Below are experts of layer 4 (counted from 0) of a mixture-of-experts language model. Rows are named router (the router's row for the expert), up (a neuron's input weights, with its number) and show model dimensions 0-191. Each number is 128 + 32 x the weight over its row's rms, rounded and kept within 0 to 255.
After each expert's rows: "mostly gets" lists some tokens that are sent to it at least half of the time. This comes from a sample of Wikipedia text that the model never trained on.

# expert 9
router [157 128 150 164 106 181  49 182 151  73  88 124 125  60 153 148 163 108 154 213  93 187 104  89 174 132  85 108 114 195 145 141 133 127 129 118 119 153 120 140  95 123  69 133 104  87 106 160  82 160 182 124 122 108  83 149 137 155 108 107 121  80 141  76 135 180 114 130 125 129  93 120 135 155 155 185 163 144 208 112 169 120  60 122 148  93 163 137 163  92 151 121 206 113 130 125 188 118 114 110  96 135 115 146 188  99 156 133 149 111 179 133 121 126 169 152 167 115 114 133 115 164 109  94 109 100  91 127 147  82  98  69 111 117 112  97 142 142  64 120 129 114  50 154 179 156 106 121 179 109  76 140 127 135 151 109 101 156 136 146 126 152 125 129 159 171  63 118 132  78 101 146  81 124 104 157 120 102 146 153  94 124 129 171  84 157 119 117 122 135  74 164]
up4 [125 127  95 123 162 172  95 130 121 113  96 131 106 134 132  99 154 108 156 146 126 123 161 125 167 128 121 129 146 110 192 127 135 126 161 107 133 118 155  88 129 101 121 159 127 133 211 135 141  85  88  83 162 143 124 135 134 123 131  90  82 134  54 101 202 166 101 107 113 118  83 193 165  70 130  84 157 123 122 187 138 107 110 149 134  90 111 116 134 132 114  99 100 120 132 112 145 166 117 118 128 161 131 157 140  84 213  72  85  90 125  84 189  75 136 126  84  71 150 125  77 175 168 158 197 143 167 185 164 137 161 123 140 125 134  71 138  98 118 127 117 185 196  51 129 156 191 152 146 184 176 161  61 137 102 112 132 110  81 169 139 103  73  95 143 147 103  68 112  99 165 127 111 117 115  85 160 100 111 131 110 120 116 120 127 103  77  86  97 155 140 106]
mostly gets: " is", " was", " are", " has", " been", " became"

# expert 8
router [145 130 123 135 135 140 146 135 152  91  89 178 102 112 197 144 165 131 101 155  51  86 119  96  61  99 156  87 157 100 121  79 118  82  57 163  81 126 121 145  72 101 118 123 147  99  86 150 101 128 156  64  97 138 116 162 147 127 160  86  66 198 130 144 133 149 134 122 152 174 156  99 102 102 134 100 185 158  89  76 140 157 133 143 170 142 124 102 138 184 118 128  95 137 120 158 205  82 117  97 140 103 153 129  78  97 121 143 151 160 135 108 169 114 141 124 141 135 129 194 136 158 119 121 108  85 105 139 151 123 125 126 169  74 154 133 100 113 129 127 200  94  83 128  71 131 127  91 119  55  67 131 130 104 142  85 163 154  92  67 146 158 106 113 140 137 151 125 115 104 182 100 161 123  52 117 134 146 104  90 125  77 141 124 101 130 131  99  67 132 105  47]
up7 [108 121 166 154 180 160  83  94 136 149 170 103  44 178 146  99 106 159 145 173 158 120 124 136 120 114  71  86 184 149 153 116 131  97 155 149  83 154 165  65 120 140 177 136 119  50 117  87 136 139  87 147 106 139 107 157 143  79  86  90 122 163 125 174  88 125 171 112  83 164 120 140 177 106 129 153 164  72  72 128 106  93 101 125 110 150 138  95 127 149 132 119 137 130  87 155 142 127  82 158 108 124 161 114  83 129  98 151  87 111 115 105 100 143  89 161  97 126 113 139 111 234 170 139 109 100 161 128 170 122 130 102 123 144 137 175  75 147  72  97  94  93 116 127 118 177 125  92 113 108 111 129  98 138  72 146 142  81  92 130 160 118 138 129 139  86 190  89 102 149 173 149 128 196 131 124 127 119  63 185 160 126 101  82 121 191 167 100  59 122 135 146]
mostly gets: " Bh", " Ec", " magn", " Dh", " Buddh", " ge"

# expert 4
router [137  79 185  82 108  76 147 156  99  93 104 137 141 117  88 169 169 126 172 142  98 130 108 177 130 132 119 122 123 133 153 183 117 111  71 156  92 155 102  95 131 171 100 171 148  82 100 122 114 114 156  97 132 138 152 169 105 100 136 173 106 112 107  76 119 121 132 108 107 114 117 112 194 159  69 119 138  75 120 152  74 125 185  98 135 133  75 178 194 123 106 144  59  73  90 117 154 135  85  79 158 109  84 119  69 126 186 124 147 157 141 157 140  98 108 160 140 136 150 193  95  96 115 179 100  66 112 128  74 106 134 138 171  97 112 119 128 102 112 103  93 139  69 137 137 130  95 139 138 159  81 151 106 146 113  91 156 186 109 122 105 148 125 134 136 145 144  56  88 116  67  98 173 168 181 130 109 152  73 156 142 207 127 125  87  93 155 167 113  81 114 126]
up15 [180 120 128 106 133  75 115 165 166 122 124 125 153  92 117 137 140  71  58 155  83 150 124 201 124  97 115 124  93 134 128 106  91  98 155 130 151 108 137 112  98 187 108  99 148 131 126  65 141 134 170 147 134  91 104 161 117 126 105 121 140  98  89  82 159 165 151 155 151 169 136  40  72 104 131 143  85 103 143 117 121 121  86 145  95 143 131 140 125 162  92 104  99 132 169  98 157 192 168  83 108 130 170 118 124 111 185 125 142 122  85 170 181 179 134 194  95  89 144 168 149 126 121  97 116 115 135 125 102  83 134 159 101  99  85  72 160 141 131  97 118 103 125 138 116  68 132 131 108 165 122 132 161  94  68  76 142  69 142 108  91 135 152 119 126 114  87 132 103 193 122 163 170 122  69 173 158 165  86 145 166  99 119 215 137 156  48 121 155 114  69 155]
mostly gets: "ched", "osed", "ief", "cess", " cut", " bound"

# expert 13
router [192 117 130 209 177 160  72 106 153 120  48 125 111 107 116 188 158 189 116 171  88 158 154 199 124 143 125 102 131 165 150 175 123 139  88 150  99  75 106 123 134 148 209 169 155 108 149  81  74 150 175 140 165 150 151 152 142 118 121  91 137 134 155 159 150 202 115  92 140 144 165 144  96 121  94 134 155 143 151 159 131 149 156 106  99 183  96 159 182 101 161 128 102 134  91 125 126 125 146 153 165 136 101 168 109 131 106  97 135 127 187 142  79  82 124 129 110 153 166 109 108 138 107 116 112 165 156 134 119 152 163 132 109 124 165 128  89 112  83 115 156 134 119  95 140 188 102  71 154  94  94  53 180 178 141 137 115 113 100 108  66 105 126  84 113 181 124 137 138 141 168 160 123 174 116 114 146 155 100 141 106 197  99 162 125  99  93 184 136 169 146  76]
up14 [147 117 184 142 131 140 171 117 133 108 105 131  83 151  29 125 103 142 156 177 131 139  69 152 157 133 179 104 129 137  54 102 108 129 134 167 174 112 110 160 163 135 123 143  60  89 113  94 112  54 121 146 161 120 110 133 130  99 175 110 100 136 146  73 105 115 131 157  95 112  78 184 106 131 159 175 141  98 169 140 138   0  86 154 113  94 173 123 134  95  64 108 172 147 116  86  99 129 143 133 161 125 152 141 128 202 109 138  96 147 125 119 128 140  90 107 149 126  86 111 137 142 127 128 152  51 159 138 115 135 119 113 100 147  94 203 133 131 110 165  92  87 160 126 151 170 112 117  94 130 106 114 148 148 182 107 138  73 163 120 154 101 109 134 181 160  84 139  99  87 108  56 141 136 114 105 125 119 135 139 188 118 159 147 140  93 163 134 129 192 151 169]
mostly gets: " Bru", " Shan", "iji", "kan", "aman", "iki"

# expert 17
router [163 156 122 114  92 148  93 164  77 103 124 140 182 124 103 144 136  88 119 166 115 131 125  81 110  74 130 150 169  78 163 154 153  82 134 179 111 130  85  89  84 108 207 163 151 113 105 105 106 138 124 184 161 141 172 130 114 144  93 144 197 116  92  97 123 174 115  80 200 121 115  95 141 122  95 127  94 151 132 127 124  96 135 103 106 160 113 101 101 106 102 170  97 159 136 196 140 107 169 107  90 187 200 196 125 109 116 130  84 147  76 128 132 163  91 123 181 161 202  95 168  93 107 126 103  95  72 172  94 112 153  93 143 150 102 129 104 139 134  83 137 126 203 181 155 134 136  96 120  84  92 135 121  95  99 109 113 127 123 109 134 128  63 108 137 171  81 118 198 160 125 123  99 151  80 103 120 109 106 180 124  80 171 171 129 101 104 154 119  93 117 147]
up8 [164 125 126 149 167  70  98 175 108 134 100 131  95 143  92 149  80  87 143 115 139 127 160 125 177 100 103 126  98  76  76 171 146 128 160 138 114 144  93  95  88 133 114 116  83  87 123 122 148 133 162 177 134 142 155  93 157  76 185 116 204 143 133 166  99 154 104  99  79 106 105 183 111 132  89 161 102 115 126  80 136 164   4 131 140 117 107 172 110 103 155 138 122 104 115 110 156  99 127 120 122 158 114 109 126 107 143 161 127 130 115  80 122  56 124  76 171 140 206  66 115 132 132 126 117 134  95  99 135 177  81 111 141 140  97 107 129 164 111 132  98 148 128  94 119 213 136 123 188 122 127 150 100 133 102  96  87 126 122 116  42 109 123 157 109 104 204 137  77 128 195 106 121 100  97 154 145  93  86 148  82 161 126 117 131 130  71 143 122 161  93  75]
mostly gets: " Binomial", " •", " South", " Western", " the", " Upper"

# expert 6
router [110  95 135 162 173 117 155 105  83  87 115 150 106  97 138 136 146 100 140  75  81 148 108 153 170 104  88 121 149  76 168  78 135  83 149 165  78 123 142 105 117 110 169 125 151 106 167 141 154 106 124 124 167 119  76 108 153 106 122 148 160  93  88  74 143 111 148 116 154  89 107  83 106 178 128  63  93 132 150 111 127  72 186 127 144 192 179 119 114 169 156 113  66 143  76 164 119 185 102 179  67 125 142 155 150 157 117 127  95 146 186 114  93 135 127 102 120 104 104  84 126 181 116 156 155  74  78  93 174 154 144  78 150 126 119 139 158 102 132 190 162 165 106 154 137 145 132 102 119 112 128  93  92 154 116  73 206 110 142  98 121 154  90  95 175 197 128 108 138  88  99 118 138 149  98 154 126 121 144 156 108 162 100  84 108 161  99 190  39 108 129 136]
up9 [115 117 131 146 179 144 131 111 112  92 100 133 125 123 176 150  97 183 158 138 138 194 139 118  95  52 133 146 181 180  98 151  91  81 161 134  92 140 153 133 150  88 112 135  93  46  65  57 139 143 136 113 162  98 105 119  98 116 144 113 115 168 111 130 124 164  85 121 145 166 103 157 158 129  33  85 161 155 138 129  98 156  97 183 174 142 136 192 106 142 170 183 128  86  81 156 137 154  95 152 192 152 133 139 195  99 101 107  83  84 128 140 137 162 195 146 155 137 116 107 118 187  97  94  85 104 104 107 159 120 155 141  82  97 134 136 122  82  94 190  85 133  94 116 133  94 149 130 136 161 133 123 160  80 141  72  91 131 123 149 124 124 133 135 117 166 133 126 132 153 110 126  85 118  98 126 117  50 179  92 172 188 148 135  92 134 171 140  98 138 135  95]
mostly gets: " Genus", " JPL", "ration", " Phylum", " Synonyms", "itation"

# expert 10
router [167 138 112 121 122 147 121 177 112 169 106 134 143 146 153 165 136 176 114 172 126 144 110 166 109 164 132 153 149 113 105 110 206 123 145 143 150  67 171  84 143 175 143 167 148 149 124 137 146 108 115  97 149 147 134 150 183 149  99  74 182  68  98  99  86 112 107 137 163  85  93 131  79  63 165 141 114 197 203 105 107 107 141  79 168 130 129 148 100 135 109 153 123 115 126 136 140 138 142 164 103  94 112 142 133  62  97  82  52 157  98 167 123  95 110  97 106 129 106 142  37 124 100 146  70 127 165 149  96 192  73 107  83 111 189  82 107  99  73 108  74 162 117 118 147 110 178 155 105 115  89 103 124 165 116 129 154 151 142  98 133 114 110 115 163 110 159  97  93  99 142 107 148 134 161 135 112 107  80 162 160  93 187  74 114 121 110 135 120  71 109  70]
up8 [119 118 130 146  93 132 107 118 104 156 111 121  79 160 125 111 126 132  90 127 172  52 126 150 113 169  82 144 173 116 142 155  91 119 118  93  91 136  99 197 153 138  87 161  91 173 126 168 188 189 130 104 180 115 191 118 131 131 130 162  68 118  96 103 102  99 118  71 152 113  84 187 104 147 135 115 142 132 125 145  91  54  76 164 182 140  66 136 178  93 183 116 140 157 140 136  89 146 149 108 111 205 103 134 116  90 135 183 149 162 100 170 103 171 122 123 114 126 108 132 156 182  90  87 103 139 140 105 112 136  91 145 127 127 133  67 130 115 120 153 153  86  99 101  89 116 138  96 168 135 164 112 127 176  94  75 155 147 143 170 138 132 144  86 134 117 143 156 139 188  87 154 125 203 125 100  99 188 142 121 158 133 122 186 121 212  81 168 117 119 145 168]
mostly gets: " \"", "/", " '", " “", "–", " —"

# expert 7
router [119  53 191 123 123 112 117 155 105 150 116 155  82 101 178 118 147 109 156 102 118 142  79 133 130 189 121 133 123 134 188 124 153 122 148 137 108 127 115  79 116 120 139 148 120 100 171 164 106 142 125  73 127  82 137 157 121 165 145 136 184 134 172 163 109 159 168  92 134 121 173 107 118 123 152 134 146 145 174 115 102  99 195 141  99 129 140 114  89 100 186 189 108 150 156  85 187  70 153 109 109 118 111 140 132 174 106 156 130 162 168 110 118  58  79 180 125 100 124 138  71 118 108 103 170  98 152 131 138  91 163 144  98 142 161 170 166  72 109 134 160 161  78 154  86 133 140 192  79 159 111 135 129 179 138 105 121 174 155 185 128  87 141  65 160 129 100 153  87 153 148  93 132 123 100 123 120  75 141  78  86 211 116 126 116  88  43 151 149 131  66 117]
up6 [186 136  92 174 149  79 142 102  88 136 114 194 131 128 161 115 148  90 132 115 178 153 123 127 150 150  98 111 119 136 146 109 117 156 131 178 165  83  48  97 125 134 129 119 105  90 100 137 114 158 121 167 140 131 166 119 107 104  93 156 101 120  99 134 141 189 156  82 113 115 162  99 193 196 141 154 136 158 113 145 157 159  95 140 124 130 127 124  65 134 152 152 126 167  77 157 130  84 131 138 109 124 140 176 185  98  76 148  72 109 138 133 109 121 134 111 102 180 131 167  86  62 153 118 100 126 145 106 106 133 163  99 139 155 173 193 157 142  74 125 101 185 148 163  97 113 116 130  89 106 194 119 126 130 144 117 182 163 113 186 109  73 177  94 130 173  75 200  97 138  93  89 156 135 173 104 139 139 130  76 111 103 160 151 220 121 178 128  88 144 121  71]
mostly gets: " David", " Richard", " Robert", " Carl", " Jack", " Fred"